Weights of a small mixture-of-experts language model, trained from scratch on English Wikipedia: 665M tokens.
Below are experts of layer 5 (counted from 0) of a mixture-of-experts language model. Rows are named router (the router's row for the expert), up (a neuron's input weights, with its number) and show model dimensions 0-95. Each number is 128 + 24 x the weight over its row's rms, rounded and kept within 0 to 255.
After each expert's rows: "mostly gets" lists some tokens that are sent to it at least half of the time. This comes from a sample of Wikipedia text that the model never trained on.

# expert 59
router [145 160 133 129  89 101 117  93 123  77  75 113 100 123 193 113 128 110 118  94 152 117 115 167 109 170 131 151 122  89 123 124  97 124  93 103 136  91 174 122 159 129  80 143 122 109 121  88 154 154 120 143 144 135 108 134 158 105 122 115 150 111 147 112 165 146 139 136 130 132  99 142 124  97 128 105 138 117  97 163 134 105  92 117 142  94 122 110 106 155 152 145 154 111 120 118]
up6 [152 172 147 144 137 195 113 148 122 108 135 138  99 102 182 151 171 139 128 122 124 155 113 154 146 120 117 151 160 163 114 124 100 129 133 130  90 102 127 141 102 151 130 111 124 109 120  86 121 108 116 127 144 158  94 125  98 126 126 114  99 136 120  89 106 121 145 133  98 164  95 172 138 170 170 134 160 119 124 110  94  81 132 122 131  97 133 113  81 160 127 109 117 166 133 132]
mostly gets: "RA", "RS", "NA", "AF", "MC", "MA"

# expert 168
router [148 149 104 144 126  71  97 131 102 101 132  96 132 126 129 128 177 147 142  98 117 151 128 122  66 146 125 100 156 144 119 149 100 154 134 119 141 115 144 109 133 159 129 109  96 144 149 115  97 128 123 114 119  57 153 115 114 166 102  75 143 118 140  93 192 126 110 108 103 118 110 108 138 136 100  75 109 132 104 153 161 104 124 120 119 129 111  96 113 129 112 138 149 116 131 144]
up3 [139 125  94 100 145 146 171 135 143 145 132 147  81 102 112 125 106 106 116 165  91 139 149 142  91 148 139 161 151 118  80 135 136 152 113  97 177  82 143 130 149 115 157 100 116 141 106 126  78 102 106 142 128 161  80 137 168 123 157 142 129 155 152 116 126 106 127 116 119 141 141 105 116 152 116  84 136 171 112 100 138 177 121 161  83 119 116 148 108 142 111 131 109 115 126 120]
mostly gets: " FW", " MF", " EF"

# expert 128
router [128 117 110 127  52 118 126 113 164 140 145 106 145 190 136 121 157 133 187  97 118 120 132 171 149  98 154 117 134 138 144 111 105 101  97  81 141 105 158 130  94 121  94 110  79  89 129 156 156  92 131 133  87 120 111 135 109 133 106 139 131 104 139 146 147 116 108  90 101 124 128 109 139 106 123 102 138 100  95 152 134  94 107 105 132 137 101 108 127 118 155 124 162 119 124 125]
up0 [150 129 131 140 145 166 118 101 121 129  90  67 143 111 171 125 167 114 118 153 108 133 158  98 142 133 167 114 126 154 152 180 128 175 118 122 144  98  95 140 148 156 140  63 158 137 124  93 150 150 148 173 120 145 128 124 140 117 126 136 156 131 118 168 114 129 127 123 115 127 117  97 126 116 131 124 102 149 176 150 168 159 141 154 106  90 141 120  99 150 145 153 139 160 130 113]
mostly gets: " ITA", " Racing", " ESP", " Spacewatch", " UC", " FRA"

# expert 204
router [156 149 104 118 140  85 123 113 105  97 135 124 139  92 126 130 184 143 150  71 118 145 130 132 139 145 122 138  88 120 120 138 123 148 132 118 179 115 118  83 104 130 148 142 132 149 134 141 113  88 138 126 113  86 122 108 110 102 118  78 143 125 119 125 161 109 103 132 127 105  92  89 133 106 131  82 136 140 110 109 172 118 152 111 113 179 116  74 117 131  65 125 120 117 139 105]
up0 [107 174 127 125 146 116 114 117 125 141 174 166 101 120 120 169 103 125 110  91 126 164 128  79 109 115  78 142 102 127  90 100 168 117 147 142 120 114 154 125 173 171 107 134 127 120 131 118 144  86 144 107 164 112 134 123 144 140 110 129 146 122 159 165 103 155  84 129 137 157 132 169 130 114 162 143  94 152 100 157 141 131 137 167 133 120 117 103 156 134 154  87 111 108 116 148]
mostly gets: " ±%", " Yes", "0", "4", "9", "8"

# expert 38
router [156 104 102  98 114  99 132 105 128 109 112 118 131  76 135 101 131 173 141  93  91 162 161 155 101 105 121 108 120 149 133 125 159 159 132 122 107 149 106 154 116 118 119  89 148 104 152 156 109 132 111 148 141 148 182 126 108 148  98  97 110 138 147 103 111 121  96 163 114 118  84 123 139 122 154 131 111 159 108 114 136 151  62  87  98 145 118 129 129 133 101 142  95 129  80 124]
up12 [112  99 121 106 114 120 151 140 141 136 132 160 116  71 134 158 148 138 120 122 138 161 120 127 156 146  85 161 176 149 147 109 173 129 142 119  78 123 129 143 122 115 156 101 145 115  74 157  91 114 125  97 106 126 125 109  91 110 111 147  80  96 122 141 120 114 125 126 164 166  98 174 133 137 158 120  98 138 114 135 130 169  76 143 164 100 136 128 113 167 122 123 131 145 132 136]
mostly gets: " .", " +", " Bas", " ±"

# expert 148
router [125 138 104 169 137  63  96 110  93  90  72  95 145 114 145 123 156 102 132 120 110 130 178 130  66 174 122 113 143 148 117 111  95 135 128 142 123 147 139 140 148 158 117 164 146 154 136 107 102 144  92 127 119  94 132 116 103 137 110  91 107 122 133 104 176 139 118 130 106 141 150  95 136 130 106 109  98 127 106 141 128  97 153 108 108 106 105 109  84 119 136 156 145 117 114 144]
up3 [127 106 101 184 138 122 116 128 148  98  85 168 138 134 159 114 117  96  78 115 176 105 129 135 117 145 116 115 152 106 118 130 124 112 150 161 107 153 144  75 133 154 121 121 115 134 112 104 148  93 143 159 138 103 127 147  93  99 117 110 105 122 100 117 157 147 155 110 154 157  57 111 146 131 123 132 121 104 146 132 121  74 122 145 112  64 113 128 130 110 130 135  97 122 145 149]
mostly gets: " eight", " six", " nine", " seven", " ten", " twelve"

# expert 55
router [126 130 152 155 105 120 157 117 129  86  91 107 139 118  88 129 158 132 123 114 133 136 123 189 128 161 175 118 131  98 117 199 136 155 127 116 115 143 128 134 119 159  86 121 112 131 152 132 140 115 131 169 176 141 120 139 127 123  98 112 120  93 164 126 146 106  90 102 123 108 113 150 109  88 146 140 124  98 130 118 137 105  91  95 124 129  74 121 122 163 115 158 117 126 111  76]
up12 [151 117 132 105 124 130 112 118 114 103 137 123 148 110 142  84 136 123 115 137 111  86 133 141 173 175 129 178 155 112 164 144 141 154 124 173 117 119 120 159  98 168  81  82 104 166  71 129 161 125 127 146 145 149  79 167 114 144 142 144 144  90 149 131 133 142 147 156 109 132 132 103 120 122 123 116 129  85 134 121 103 141 124 145 109  92 147 127 134 148 154 138 170 143 134  85]
mostly gets: "′", "α", "ي", "э", "ν", "н"